config.toml
hidden_act = "swiglu"
head_dim = 32
vocab_size = 8800
rope_theta = 10000.0
rope_fraction = 1.0
optimizer = "soap_variant"
learning_rate = 0.00666
weight_decay = 0.045
Below are experts of layer 5 (counted from 0) of a mixture-of-experts language model. Rows are named router (the router's row for the expert), gate (a neuron's input weights, with its number), up (a neuron's input weights, with its number), down (a neuron's output weights, with its number) and show model dimensions 0-159. Each number is 500 + 25 x the weight over its row's rms, rounded and kept within 0 to 999. Numbers have three digits each.
Before each expert's rows: "mostly gets" lists some tokens that are sent to it at least half of the time; "raises" lists some tokens whose logits its average output raises strongly, later layers aside. This comes from a sample of Wikipedia text that the model never trained on.

# expert 13
mostly gets: " ==", "\n\n", "\".", "es.", "ers.", "|---|---|---|---|"
raises: "==", "===", "====", "==History==", "The", "- The"
router:516501473507493464525471518502519475520520497519484498531483476498480458471493498495513479490497549529499520502466478462466511512504511478501452494521459520470506496472487549475501538495480504494560517549479486498491480508535491498511506499458453524523496464517528506527487493470492485521544476473503466517507477509479496516519485460512479477494492457492479502508473487557507487524512490542523496570447504487482492501527542565509512532496540496529554522469469480522476531517496549
gate15:485490463509503532485493493469494532494506454483533542514473494486495496463546505519513474499537484472485511535526508491493491530545484492432474522487487469535513531490472514481490543501499497510525479530494565468510506484447481520503489409538486483484495518477497514523472516493485485522491502531510484497482541476526471516497507500495496535505514478502473509537488493507478530445526496481516472497525536500517488493467470511503448469545520502518497507454524489540518496548472538
up15:495482571478478481510534462489497505464483520512468496531496478508498453507474570507534473468498524509488465517437475522488498511569526528511491496525451452463511421506499507505504526470494535530513476485514526480502500500505499493539491522510512512495496486523475528497517519496524459487489479482478500465507471519504476498490511529489504513488450489531499476519472499504488524475502464512532514482531477507493501476486532456492497492524546540469507513500506533467497452495447505
down15:501560470464542501492499534482541499508490486544518509529519548503496508514487475457502504511465515525504498451504522533507437526462508508530495504505544509483506485513495523457513469466477483482505537499510556489481529490494554497518533523455488526483466556507479482525476553533515501515553516492467506485542467524485481514533493516532476500463523474499533466461479485516508506511490496519461487480514517496480478494493538509548499481517498491548494540474479505486516498489502503
gate16:507494479547483508473434520486453465527506483476543492418499557472480516497513479506524518505492485519519512533523519504462491516498475469500521533500489505461479514533452482563512496476485502502543502541492534512465498507489525468511475498517454511530506500541491485488490467523445499524502490489487506510507520503491473542498504506478504477520522502541497501477448484544531519521484498500525480477454502489478488509510485550493446537483493470486514514501488518544473521526491483
up16:466532508539489519525480464517508514542514540500480472509506495503490480460507515514530447540569475501508482472497505456471440494500465435495519453483500451485511593483522543519489500515498529487514468496496466483496508524488455519510505513529521490459536468487476508523508467530523520528512490507494510504479526521463510486533530503495500520506470494476460517528503511491469504434508510465500510481488480522477468485528478535503510490494496524518477500488477509497508507479512490
down16:498443493483493527516524477492508497542505516519491451517472488492520500478477490468448441501539482476508442500521479496515482492496490498500562473467487461506491528521502527493492468501488481512464485486516508488480465527509473474472527441499566508492460451494493534523456494458522511521540499475528514474527522476505513510520487503458507502493466507449483501519523520515508531503507502481484502492487486465525476519481494539513533495560473494514494445475490486468517464495488529
gate17:486499477488497529479497480487478467458550509509513535525511553514492525477449486515518468508523476489513529463578516479497480471462540479479506500489502518480452549510474502505490484509506518510508514511486531486481489508499489483479536430459503465514489471527514456513498462525445517509443475478517527516476497475483498460534508469496507514497496497453489467515506475535513530484540509479510490517468537511453514532521506503524503509478484492502482520503506513555495505472541526
up17:561503503490503482500511547496516483460504498565475476481508511480506483485524534528485519535455513459479538510501467504447531503504501484478447485489525478482517504524545523493522486494536492509583457518534489535485535511521506477495515483494459538462507500525496519525513487510498479526480520457523517538482484507525503489472506497484468510492503446536483500447508519509461460498475519528488514473529530520491502524510496479465469452496522512510526458496530500492483524497481490
down17:487510506500520519531504520512516444513476506513543502573483528531465528516546479497516505485464546514499537475481492485503446495469516521537536556514503498492465467490497513466539505496466495474511492497519505494505539546479525523540488485429471482533470488526528498489481518486479502508554512505473484442501482481527541518486463510500545541546480509487496515471479509489524497512477484504498520512493520491493464527492495531518512478529462476510474544500471507517505510499468484

# expert 21
mostly gets: " (P", "- •", " became", "- Country:", " (T", "- Coordinates: "
raises: ": E", ": C", ": P", ": A"
router:539483507520481478490490520489520472507512488505508468518472449488511450485483476506473494491498545537492450538477467484483526487472463496491469492510493525468505460484475478526530494554475516495500488543442445525507481470501469505488472490493505503513464464513511524532503481505508496499500470490506490535517466540496437540518463464557480514498511500537490494530478461497458501545501541531545504555503492485482482512500536513501531511506528477504473482497474484510465534503511500
gate4:554503496517492467507515539493485477516528515503465469464540479525497449515449518506454482537541511512486517521522474510462517513473468515482510497514525524523494495495491494506535473529539490495492526510457471515493505468518499488481510513520518509466494493468497509461522463499516473495470484518524444452503468547511512534462457596500480473515485487520505495528501466510502504536505541515521497488528475486473481547502498501510534498459503497512467523506534488527492505550494520
up4:520518528522515521556495523468478473472502517482489539456532479508508470447556492472488497518503510480509516517448512461452483527525487493502515506507465517505484513525511527511502450473483491522522538508487470474489523520484490500446475510504533491464478498525522500494460475514526480496535490520517510521512511549503453496504479507485508541487499519478488515532532467490493519503477446464492510476491528509530505535527526461462477511502507501444505477529464557518565504507510518
down4:543491466493468515491494502511481497478476543522534513542528516472505481525497519519533525491557501486460485430478523539470502506479530491513492499474475513514462471518527482527520526546529483494516515504550456537505517512531520489476518487520498545510535460473462491541509492480464492525529494492491520530491498492507471498527485520449564512485492523458515487495495511480528485471506483500502499557508491536489483546449487494490509506482526502500539542500487496472498499497483555
gate5:506493507491511476545515497446524497497527466541463473500532497483543471506546479471465513530513549503464516513461471495497502522491485510482428522477475516473491505491499438492522529462531482523510515536519490533521466511485511506494459464556467482490488521513524515493508489520496507524484479497526442464533499506489483525446477479500493553465479488478539501499478503499535487504465546507516486514492489526464498510475502517485496475539489509551473500515522466469512482525509501
up5:517541503464498470490495523459459488496508513511499528484508526417515499501468489481548478523471473544492479469481521501514484493486493497504513455463504525505486434491495496456430489453465517491488473514516466509500521479492502492518484515545530459497539482508531525470499513487515472474479512502514444540505461485525501514518510498549480477472489484515467504482495481480509458497514467461553522503489522480516487491507498555480493505496497492542536521525539473500521492519505509
down5:503464499512503481466548457460498496475549504483511514471464461513592519485525485503450544513494496498540539534493485501520494488491528488519503480494533506513492473480514483470474503557489470469515489538493470538513507495453496455519529520523500507519483499502484531495505537523453477540482494494507508509509507522502509508489529488471448486520493519469493523479508511471496491461480556490501473529512494500481503486513534481530484485515486563491545480537527469485460520518490491
gate6:487516478510502497526553496485508491502530515516508513505497491531516458495467491507463524506500536523500436487504494517503499519450490497469479555494493497481526461501512475520496480516493486535508531545448509524508500557516497527521444507543493506488483517513499477513497492495452519524522530526464519494511471507534486491489509462459479508461509467486478452514472465507539508478507562504529536515550521506493478481511497513488543493495433488519529557466499513473497525518541496
up6:543510535527504487480474510528494481519493491500475493506476480529521560481461484514486502478492513491512451514491487488488487502557509508468483491519500554518504494521485484539487499522499511486504464499488517516510521490526496486469518512476523461482532528474523514494482501496494495538504473513512448468542486515523550479517472533520504512546500484490504483520555490531532498509457473519502519488469480534505477479490511548461504568488500497457507517476514580473484518580482483
down6:492518512462515494524517487484509485454490473494503507547506534513530487446502502479494481537528502502455494535530468483498507472469514529497501458528472498497547536514469531484515568452554479476517477480473513572502494523518493482458521512486511546514491483491509473497487525516511522494501473501470459511469503496452509505464503512457497452477480489499502525556515494483471513478528523498517532501513463481467509565508520503537511478506471522483509527540487492489485513515517513

# expert 30
mostly gets: " dep", " res", " reg", " club", " app", " league"
raises: "over", "alm", "uring", "ions", "ury", "inks"
router:500484496500487489548478545501503524478544460551463470529483527476488485498476472501488461488511514518487498540489467488476523515545479490489492457515509499490517471497495512531569486507477523558513451502519514508488505495509457514458484478483482491508445487524522504546517498472475515490507503493493474541535478506502466532509492492499470539448525537494521579498509487479474517508498496507514448493518491474508515498492515481489514525465523502515525500476468452537485540494532539
gate5:531513505501485499469478544501538476500455501476496501480490477530500507483487482510517483495482500534455512537490471500476520502525514507432513566502489533540514476518531500490459478498528492521476515506475485484513519497471526473510479492482510479526502499517550519497500486463537509532502505530481509563515500528504532476466478500486546445522474511525517540509485522543474511548504465493541482489504536520527538458505539507441513476501461512501502509480481485508460513493466553
up5:510503538494488497495455519473478506455494550528517492426492543528505454480473516497511497431509526528487545513488482536500469530468528490513536501466475496519484499501489464463500513450509498492540511501542479509510513495492483497502526483518534477527501534490517513536527496465535501492515510506526485463498530548510463485467509501521518490466509519505490533499528514479487503510509505534528484517485546464502500522510551541495478514504521497525491516523498439458490528482437493
down5:505522500517502520506529506474517502502473499500511530528459501481475499516501521479462542497462495473461519471488530476522486513523537530526542479452463462504505510504537486497481443518525490535514507486528486531537501495476497489487513525502488494499506544494456503521503524492490515545512504497432517505487485500497484553467480496521588541549492452473537509477496504505521492480501475498549450528527521529536501542474494512518512524468535485492498534473531528522517500497485510
gate6:442540496525503471504503489519479471498504498492515488507500465487532497523505506528481517538522523483526505472460479440478509461520446515508483456507494524494540525494522497462544487508496524523493493506474498514475515523506520514481476544534536495469526500490488492485468481491521521477485493496493476514551548485470452531506497533474432451522522505522466511532506502537503559476501568492486457502503503469487496509506469466490509505516529526477526491494496478513518451534526507
up6:507508473522479443478476506490465481479521518502501467478482477523521514510579500487509507551564521488511503499479481491477505502516515551507509456508485491533511548474523504501513428498460490542513480517507503468514490499541543477499522494474485512495538492479544514490476514513461445469488545497498495466512525466453506536476502510508514497517490441482492502510506546526489473489548502470496537481505504507443487500484480497483493523495480525472500487499514516470526517521537496
down6:518523451501469528533479521478480493505511490489508447533512519554468463524516557487482510487467512506499461493495518524556498495477483491512507454490510539490475518512511512498555517463484496508487497481511482499469494526496505510488505488496507485463526541457461527540499470451509531476508516523503461500487479526480505497501531501510526459476476491464492430496513494513503504478505494515509507535460507505514511476497471506514533492531486532510485576429516477495538482499467535
gate7:513516489512495501510446550503494496467486479526464525478499493481435451500518498488518466502481503515529536520512497493496561515473573463511479493523517510529496490506478526515539496509483491453545504504497476527505537477494487495518526533472469532483474473505542515514466510490487497533502517492483503480487447503475518496490500501473455489515535516508481508445479527559537516554478529472510485522489488495509514513518503523486501505462508497504522573472491505562526516499515505
up7:465513529515503497506541456478506528460557519498512504512515505501547520518530491504435501517496481500460471495504472495505509442490440505496525518546493543437513507530547492499493516446458486533460508458470531472508497526505522507508507483518546487486528500495471517496487504485508526503482489484510509515508559490497528501493508540496476525500524511502541505534489459450477526484495502513516535449502534478499505514487491497510507498518521470479488429513494501483512463528507476
down7:505488527481523512482515485490516528497535480486493494491503516503523495488480504495462476490517475511485471561493493517518525465539490471492530472502505511465513513521543482505499478480482512536486525483531510475511474519479492464504462484544535469472525485488474524507489521492512496506510496466488488486490547510485481492529528470498375519469476494517512490545542459466509491460540485501482531466499495496477511486484465492481532473502466510499481416519486472471478474471510495

# expert 36
mostly gets: " res", " dep", " E", " Mor", " reg", " ext"
raises: "ter", "ters", "ision", "ti", "ell", "id"
router:501489518521487479483476530531509495493546477497484494529475488471548506449494495493500468470532508519499454547468493478488538468497482485465449452531499481486530482459464487507535517545495510539500483533481479485508509482526497514458472486478500511525441448519539504489496460512459483489519495476551479502530512502482528511501501492477470508475514529514469514509491455522433512510522529508494457540491485483524466486505516493519518531480475492493523467464471480492517525509510542
gate5:531490535516480481475521506461445486532526517462531500507462477520503531508538540477495529484499487524520481495472512487528523470512493463486525522505482493463522498507464495560584477444509494500488493535498521489537520505511498510507469484522532526519509519499507526496502519499442465461460500476508505509535472503502521501515480497520465503501496514531535507455504501514469458504491520503525531532446519515558518561506481464517516516488500479510506515470492534518537499488531509
up5:495466504531502515513492494523517479490503506479484512462546497478520496452466510509475500495492503561536458521497485482536486484495555524539480506482477479503525513479466530503483508502523528497492454483503510553519487498514491488480482481492475504480497495481543444450516472463521496540456507525474511473497487558468454488490497495512529532449534506510534490487503462488476485522499507474498501475512466501501496482488507418474492536502490497524518506520458543528481472551481474
down5:455534546478439474486487514512476508495489520551511481508522493496495508526512483492513499507432500546528501510481542487503494502519471471510545537507508492513506496559484468474494475461498498523491461484520484513450492483474546510473510508455490492519510513463483481512550546537492527488465466484484527447501498505543547520483530500527519500498501545502497528536481477508502456481469473503463485515498515481498495526512499510473501514513548502495535489530492509555510533513490463
gate6:512509523479506502545510490497514507493529555478493548460456510504496480489507527505500506508538458479486513456474491492529458501492474492516539448480455494539519423486523514469511467489496483493540518496493479521456454521532479478513477475481516489462482499560535486518505468470502505497495536501497521528524512527486491520512504501520491500481568503513503521469508474485520535486480481516473494492492462532453485491502503518494500479441561473459499503471482488494498470468492498
up6:501453534538527494514485495484489492464538489472477491522481510445518514470521503517490468518534519488480512496507485532539488507499544507508441474488488550508466471492486482521497527490513494520498524492474465462492470487466485509529530489564506445532464501498508510491513509476515516470493502474544484522494489483467514504531481487516485523440464475459463463448510537460456513513489501466543502511486513503517500503475457494453447525499514488467475476488519494503483488486497476
down6:480471512470502543523485489512525521503490495484525516507514467520525523473487537491468495506508497580532508459499505514525510461502499489495525513485485536435470510544469495474497483518526500493522496499487459456519527540472516500484482496514455508496546502516506533470473487497530489494491474487489513506498513529510511433476504504485484545539484518459510470504532475451511508499560504531517490476538481514539489459487462506540519537495537509490503494497552512526509441520493479
gate7:495510501475495520477455506446530504519533517498486489501506535472534504501455534456442534474459481537520529474530490448517458493511512491471500516504510491496535452528532539469513512524540534471470486500463485511466531507502507532500475481486515499534503516502504532489513491505522522513475498531494448547485500509477521464475501542497543514468531517512493511512438491483489517504496457483503511498484522470524492497495523471486520531490544504513502519514427476477530500517505535
up7:509498506521483523510480494462500515476491480446448434496504503526538480498510483502493533484547478510478507515500516536507506552502484483487488448479545480516473528522472467478488530451468485481493507467539468462537497518476497526505542479501480517476517513477468516573536514497460466495486449513470463532529492516508519556522465485490493512510501511486455444463533541518548460499497477510511516521517500483488496497499500501495482508483503486506526485497504510492474501524524514
down7:517501486549511442499498493431508528512496491480517507493486536526513508480481495487514478541520505492444463485537513499486487469479491495486494482497477515489506541504492513544523531501520530468483470482518513489480474495507478525500535484495505528493500487501509481539476434482521522499513495523515507485501553507446511484482452498505500484493443452473568478529480505496531514445509473546478491489535513529525540488543542517504497506492514457537485477474524512506487512499521553

# expert 18
mostly gets: " Frank", " bl", " gl", " Kn", " Carl", " Bry"
raises: "le.", "aking", "iss", "aken", "inals"
router:528468439568470492506467513511536519502548482483473490514489500483540485463453500497469478499520520500464488508499481492477577464537498444494493470535512524489503471471486511443503532484495538513495493518492489472459455533507500513482478485449516532512506492530534563519481498456482489478535496484501522514517506525492487517511455484495463491495499485510533514519485485542514506502531509528491497516556459476522501482530512516509508523490474506532517486505490485515508519522505538
gate4:520475529472461518505496507520505466480520493482497499494567534483525498501532479522526514506500500503455549499514472503489546507533507474517509480526514496464511475487549514497433489497495461514516479502414500498486498531547522507480515487513554514498471491533519490493516546506479495485462528557502484514532497494529494483472519514489482508499502498559494511496524522493451474507480517508492497459528517481517499491523524510526487496453469467513452533496454476534527513495529538
up4:515502488499491513511499493544511482493532513470502490498488482511518538503509482469488514527499520484504498471455512459507511444475514510485497507518516544495444488485518529506515498469520512516504448532536508492428472450469485473505509524503509510500484502525467474485470486463508503493506443446491489479517520547553461532463527488472513492486473491462494516485463523546505483466508491516538525505511525509467531453489484501531497497528509512507556481544529518513510532497478440
down4:508496496462504534521532486465505538467464458507537498507479457490491522505529491503482506512491515478509521500515471518514520471495479450510554509477463497471527478547524553484480552521471474537485474523503477515475527487563490498524475518510509541491486494511484505517535516505502456516513478508512515506516485492510514537545450492536545504500483468501455522501508492471489541505530507497516484527498508514531508509498501520476525479539500495455525552472513549506453498479565484
gate5:494526510474476523510506496495488514513538466485497479480469477447519437521487496514492544516490528512514488519479472477510489500490535513471483474474533464501485496522503505480458485510489546496518476470448508504519513554504529493465524471470500467494584517513491486506485493465482512465541484510558469515526477535514495526514488493504522548504504512457542495495475512463518544539492518487470504499511494471529515531509511534450472488481498484524488476497433501537519482512511515
up5:472548535474474507498512483472448455500513483475524489528468546515461552489518466487482479501497499501507490462491513469487513456502489483504482489477442532482493510523441535485431493487528515505511504444525545513527505505520527507485533527517463486512499493504484519543480494493496485479521468466556525524494488506551522505511521486455487517494565502472489486487498467511509524508478515488549493542464483499511492498540495487518517494514526528507492481487541527482489470517494494
down5:484515488482489458502465439480512457498518526483471485484496522508530442511543477549517456518491512499501499525502533494493516497510513491516511471496535503476526508510499559505508513522452515537493456507504498470508552494558493486535534507495493453505522518485477523481492486490530495499512427497511548470509479502466456521473443478483469483530494520511511464476509505489500541481540515552484497540518512485478502469522497489492522481493496532455504499502512491498564507502517482
gate6:524528437464512533533465519504545461542504477484500496503520475471498489522462520523458524519523497483509476517460460502489503490565514547493501495490534484499456485486477521497494517505528524512496483515503469509466525552493528493503484442498538501545525522543480512512499511485477511489501489435499490433503478492478466472476473499510509492513484539514508545531488507471497466456507497510472512504521496470497543492468484540499506498514478532484532513483511483548486496488471531
up6:485473516482544521554502503505484492535500524476502484487523512479498467518489521513514482517489500502481496502539477474495511504492503495503476480526466563465451506528550486478501536501472514470478532494442503514479514462472498506456499476511510480492512487501492429490504440475481500530448478509491518497498509513499442484527529516495524508526489468487458501437482500541541513531495501514463461490541493529487466513456516497517465495470544485454497482532482505519508532483512487
down6:462515505534498534436488534433469484511496506540491500537497455526497529529482496467513526513504514521468490496536467506532482501523506507536539481471490509525478499472506510513492522497495503496540517533519525567471508521537518525524510495498534512487506507487475484499514540500526484495512474525485458503511537544531511507475477505514535559504503531502513519496516490473490538463502519494469476484495444457518544511478521520488503475519485479528487497462514498534579494487524524

# expert 0
mostly gets: " in ", "\" (", " In ", " September ", "In ", " April "
raises: "1", "2", "3", "4", "20", "21"
router:513495493508534450540470530499521504526552478508484493499490511487520501511506472480503470472532530517487485523482437443491510474488455497479471495529518509483506440495494526483544507514495515538513513495464514496452451502538491512521490490495475519515459473519557499549494497476463512490567498525562483537528476518471504502524464487500481523487527521533471524513499488504481517522494506515522490542487489476465497479500544540486508491468504490487549474492489470508505530500510534
gate5:485485487470494443521455497473511509488539508486479558508491501475523497506520479508500491453489509490499530490568484485498449493516469552475504498522497513494525519520471466481478518454540489531509565481463477456504484516468453528523516527493496509512504509463541508543500476514500496553532468486533500489508472518488524504452533529523512502514497487521483503496476490504496458503502460500506514500523517538514485460496533493474516572489519522485527499443515522502517511503488525
up5:490451500475546517516532500518507499538497469499496532516439568473440497496425520453528537452497520475490527496515522505541493524502509467485462465505459499484514479534543525472500531512467483496521499494516522494478458484499516502509461495485507480491502488505506570525495531474500497498529498496483475495534480487499478522455491510481485502517487542490543537495540528471519518485505487500474495535519487522464517526517490512509526445521481501473514496533497510481486499508466508
down5:474494505450479535479512523539517539476462490539510489516538469512435462479511477472439496496493505499463505502467539432489490469487513523503498477517488540556513504451479450491481489508501469491505477499478478502519476535539513484483469490507518502496485512523475499472499486451503516512504496519498486452493524482535514488470502495468457498530500450475484533474519505452486512460533494489511516484465497525491500509529473529521495545440503504489483526485476523493465509509506504
gate6:519483498497456518517525521503453481535495535496495533496463469466503521493494518493501483489552560497509480511509478494455522476542469516445475438491537487470533478470524505476510480494514483483498494500493485527491455493492519547496508500516485459445519423512488497521499509521484514477488511503519506486460518532464525546472503530510484508501502502492504506488447506467526518514502459479474497480485522511460524466538494553508517496484494503501550528491522516524463466539505508
up6:493420455475499500530498512506465469522466479477492486539478501511501499508495510422526542513495536501498465490516464512526539485558496487519491483466504497490452481554469504516532486528490506493481528494515448477523516539502494510513539573557495519518505498482478488509504458487519448514488553495456526514475490498488452503475471496492508492470501480507488505513478494472517497499496490520512469475504548516494476495518464509502495507469498533522490481500522533510482468516528506
down6:493484484508536504529526541522468517531510532458453517514431474527501508498510499518507518505493468539507499481515506527515480447496450543511481542457491485514499455511513505530546466494523517506500518499533532507518462485507496482470517543536481512454497490459502474496483515546492509479511520466513497502504493494474514511524507447452543534504510545507526500487509473486535506498452516463524489482472503461508512516474507520511497491547483533485468514447528467471524494518480513
gate7:520511511460498497471472542546497481525547464517489506484503492491504534502512469532531523506438501483468499523470511488474466512519510448477525554481506483534458525481454490482520517520522488536556495466491499497497534491509548483493513511453475515538476469518527524503467517500494519545506500487521499523497489502483513501478498504495487496548509532492451502514493512567471512510437530464531527498524490504500525475513539537522530472498507519496512493488531551528506490493516529
up7:508520480552470477504536479459494498488498466524468479553485506503552545493506541519465526469503454520487445524489495534510481503462490566497503483526486485469497481510522461530532500494500529487473478490502481481495498521475519486503513468552505485505528463531464480470527525504482504486468524491488490507565515538520492489491510526498522532486474471472509496488489480475525501540499456558516501486525496539472494481535494495497481508509475480553488505543472524468512484471476506
down7:503450489520523511502487500497463541498498502472519500519472481509548483497489533480504508501514501504490492521478521493489509450523500498481519438481525527435499542548522478496481468497483512499456522452516505508483472502513521499499460523511559488485514470471483516469491488501521517535528497492516537503540572522476533527518506496464459493512516535516508493570554522472510525495518500488497483470496479488478501469508476503475520530482503500488503427511481483446521521485474484

# expert 4
mostly gets: " end", " support", " kill", " add", " attack", " writ"
raises: " of", " with", " to", " the", "ing", " at"
router:503500485509468495491477580509504478507537480516475448563490460481504485487493476476465471488552511491467513519478474486501516484501460482451459464512475502487502498473491502504529509520476523555544512535493498489499500494533497534508491480490476514527475502546546488489469491487485501495500507479500488549532504520500492538506501489480475529470526517451527572519490473513473481497507511506531474481528484487523479471504511501489541493497519468517517456456480461532487529504542525
gate5:527469496515435512452494514531484505514482423523482492501505489482514447479513506477494449501517499479445515494514474522496517488458491515513449487492494456494475488532492499508455501513480477518490534480474467475529520531544496502538456526501509476585477485467546474485489484524510553549475473494493509482501518479513498510495508522475467485479477485495529551463506506501499488494502516525487481481534518503477536473524482505504500502508482509497522522469517487522480487548511524
up5:472497468458526492502525466470500503464506511521499489492536489521552505520480525490476502493501487500492523515501504489537485524514476471499510482493483532534466526498484515506455529500512492519550505489512498498514533479499497510536476497501539491477473503480509526490510501523522551508497535501529503473494469494501502510496465530479536547451524479481525486508478459479483502503544460494566415534477463511475510534457483488475488500493584474489485495483507497445489498460512542
down5:505508536494500502472533502455491472485457473481453520459472491492478492509540483502499468490511509492520452531496506497546460499521565507540437495503474475538472508490480537502498515496487488457515475470508549516514453511506485497511551499483488494494474496470468500487481505498533493549525474514537533506506491522539507499488487501513548508535515511521464514474546501506495534497501462537535547516462510473485560477509528529508453522479506492530490511517513509503486465517519518
gate6:480492479512510500475552480494483488517502519507504516509532439485488519476501486523544524497520523474476470455496507455495525522459474528530478534493494496488531495506503469497478506532555512522523512468522475520457461509514516524490467482488520521504507524520502534478503512458475515488445466501491465527502439455497481504458478533490474555489527510507542496518470466524464489477481547503500452483506499468508491473520487482473520486562464508468490511482485508508504533497511546
up6:507485477508486517471537493515487486511516509468502509491478499495486518484461503493523475513490472537444511502511503541529456519432464475478504546488539482478502507505535470509462496455475508514447494481495473516483494498457533515503508506492537549474504486488522504487527515521523518489484543505497495544513470501443505510429471533508465503484512522510523470518465494519504464505490521454513517509508452473482509483483519457500512510493547471501484549502478470507475504506477567
down6:482501474454486538476519562495509503499519525516448516513488472501516511529490478541464530514478455506462507491513502467563499468511491507540488509482482467523570536559533490520488497488521513486517491516507528518492499449501473474526531515529497508523508462463480515485489507513518446517484508528508464502542476510513498509488500506511554542488512512511506475505516516534523435480485510443501503515527492512499496517517482491492487476474475514524536481479466525517538515542501530
gate7:515511502518506510466536489509515495493516512473497529524519462508516509499504511509519472502563512447506506464506511454531511491449446478497454497499490452512497463463496512527510516478491535489518459515485501496529512487553499478510488522522495507515534500577519525447476475523460493499485506470492513501517458479467501515489493538533515476473516483412536521477475483494509491498547503495548479500491504506534451525484520478525506480479526511508459532513480494495492511484527473
up7:518510496545518541460487502491524478485472476501471547542532472491527483472490517486498517510542479501474490523525542485500464466463471490515528484489514497519505530478470510473511501546524513485456512509482507490505498542506532524493499519519491463498470542485496554534452507474501500494502529470501561507529495510510469543473505476532485535496536525547479497467553518489501471470447500473537517499530474489521529471536481532483518484497501517529482479512481501531555526501491519
down7:451491489481493466467469471518475469488486469504538504474486504487504504507513502506525518499476528474509528522525470503517531501490487488477449462512491499481474483472461492529506543459455500491493488475511478510473518500517529564489479538493485512509500521495498475533496490484512492513494441537571529477509533517514531485454470472487438528512505569524506505540488449483490546508513474515471516498517485480532479517520516503445474515544487481493537504501499500499490479457516488

# expert 31
mostly gets: " ext", " top", " km^{", " dep", " Gl", " ft "
raises: "ran", "rac", "ray", "ri", "ra", "ren"
router:491492475546463483477471516543535471530512480505468497495473473488538526474489529479481504445533515522472495525482487489467493472527481468498448486522486536472464488522485523492529514528489522504478498468461509484527486481517480541498474505492464527539460494527513489498488513472487530529478478513505502504528471517504482503544470474463473463456509498492523502517463489482490490476525524512530452494474482430480478474550496516461528500521476478531501477493476461523484525455514528
gate5:532464536457537481548493524509503514486496502494457482494495505468526515479513520498537512478475503529465508504517538483464484483488508464486474494483515509512447464483497487485475535453521529477463493483521517481514508466519527489505510466524464480520504521505540484499471474527483491469458465484450529517525471549467482508519493503491485508468526523474536500517470487518523482508486464470476507484487506491515551502542487563471491516506545506525455500482479511441534506470539515
up5:527534497496540455499533491534519509451485492484494483552497509513442497504507527516492523522518481531523474541470562462518508476496534512532521553474508529513532475488508491468551467458507526496517486531499499475482503499486474511487509470481488525510480532492479493509532498505494502488533500459478492514532524517513457496518501486469539468484454462486494518506515476519476501502433531485463484508487510484494545496484507537488474499537540489565466494509460516504507520514477532
down5:460519507503479464465462477512464478519512494463492500493496516435498478513496473513518514534464529506469486530500487505495510528500508469486476468480520483529471462488478526547492505497500513482493482521523520490533527497486530475486542506463479502513499508540448495506507527497498519496542505534482514505474604514492465446470514497493466525499521495516534505525510518479494475467573541515523470494491465502490512501517507526469465521480471504468502498473460477494536479537478499
gate6:506518455454482492501482506485514511479487487527517514525479490506479524458530516491454498479470517529496517501534498592496464523501482534467490503520501524558511515499446484511472506498484482507525522528473507470513436525469485496504456524463480533541517494466516493527489469496511505520482500502491553459509518504449500531521484468504531514517516500520492548492520485516503442448498466518506492469538530516494479498469531469490501527467513513511486489488491480492478513454519523
up6:516497528490473537515501512496499476463504524515494511538533494487448488536476476505513474531481532527486461487526507480501462479518472494508488498481510478507470507459482490488503526500529489534498501521484520453467544541448486490455519507528535497534529557521482491517519483502496502496457527477493450540497535501499487469505483466477516486462491495513512483500452478445479485522479515500487495523484510476464462519481512516521495527474540433477439526504510501465519509515459542
down6:528501476473506486490490473461488462513507463501480554499495520509499483505547470491492547485537488495511466497498506504474472505466483487516493483505496512491470501521457540535501518485524506459503520454532582475532535512480495521464505504513463489485489503500477518516515485507568489504492522460521476481519497477512534519506507529541471508530496475488475475550523470484509524500487473514463509562471509504492493462514512490473506548554503497480534510462446497521492514527471540
gate7:500498478477493519514484481543520466479506491519507472542488478506521525477525511465494557463539494479507471552475499539504493518483512484495502489511467548486496501521472497480517463508492495517480459517490501460494492492514490514471466492530501528540468455498490530463514484530473548531438533495467507509494482511478457510491522502471541456458495484502518480501441503491511516484506520445510476488487571484513506522548488512453514495512494526509548494518455493508486545500508506
up7:478510533494506470477486492536526507515517495507473487530454481517488472520539470450529512480525487542501520523474533460499516497528540513499502518461494528525540509516464485525496501474492478495455506498478520514474492494494552482488479481515486472482457481473475484486491467497542540492524515487526450475524516477493506469548504502503470473518529452494503517484514485507541563508496531493481529486489485498539509509506468466551481493525459509487506549490505569473493503513555484
down7:508537546482443512466522517456524526498519512505495508525526482528501513497484520485501471526516488459546512528453482510508531486513494517524502468460516533496539512499551491541492501495503497519488508503529490524551494494486549519493507532497530478530510525441465519482502542502498463502480509493523474548458498486515527511471487496555545543495492479513497542487499452502500498486474536509471510531496530526484485472506507521511458447515526523516490513536501518525535489464546523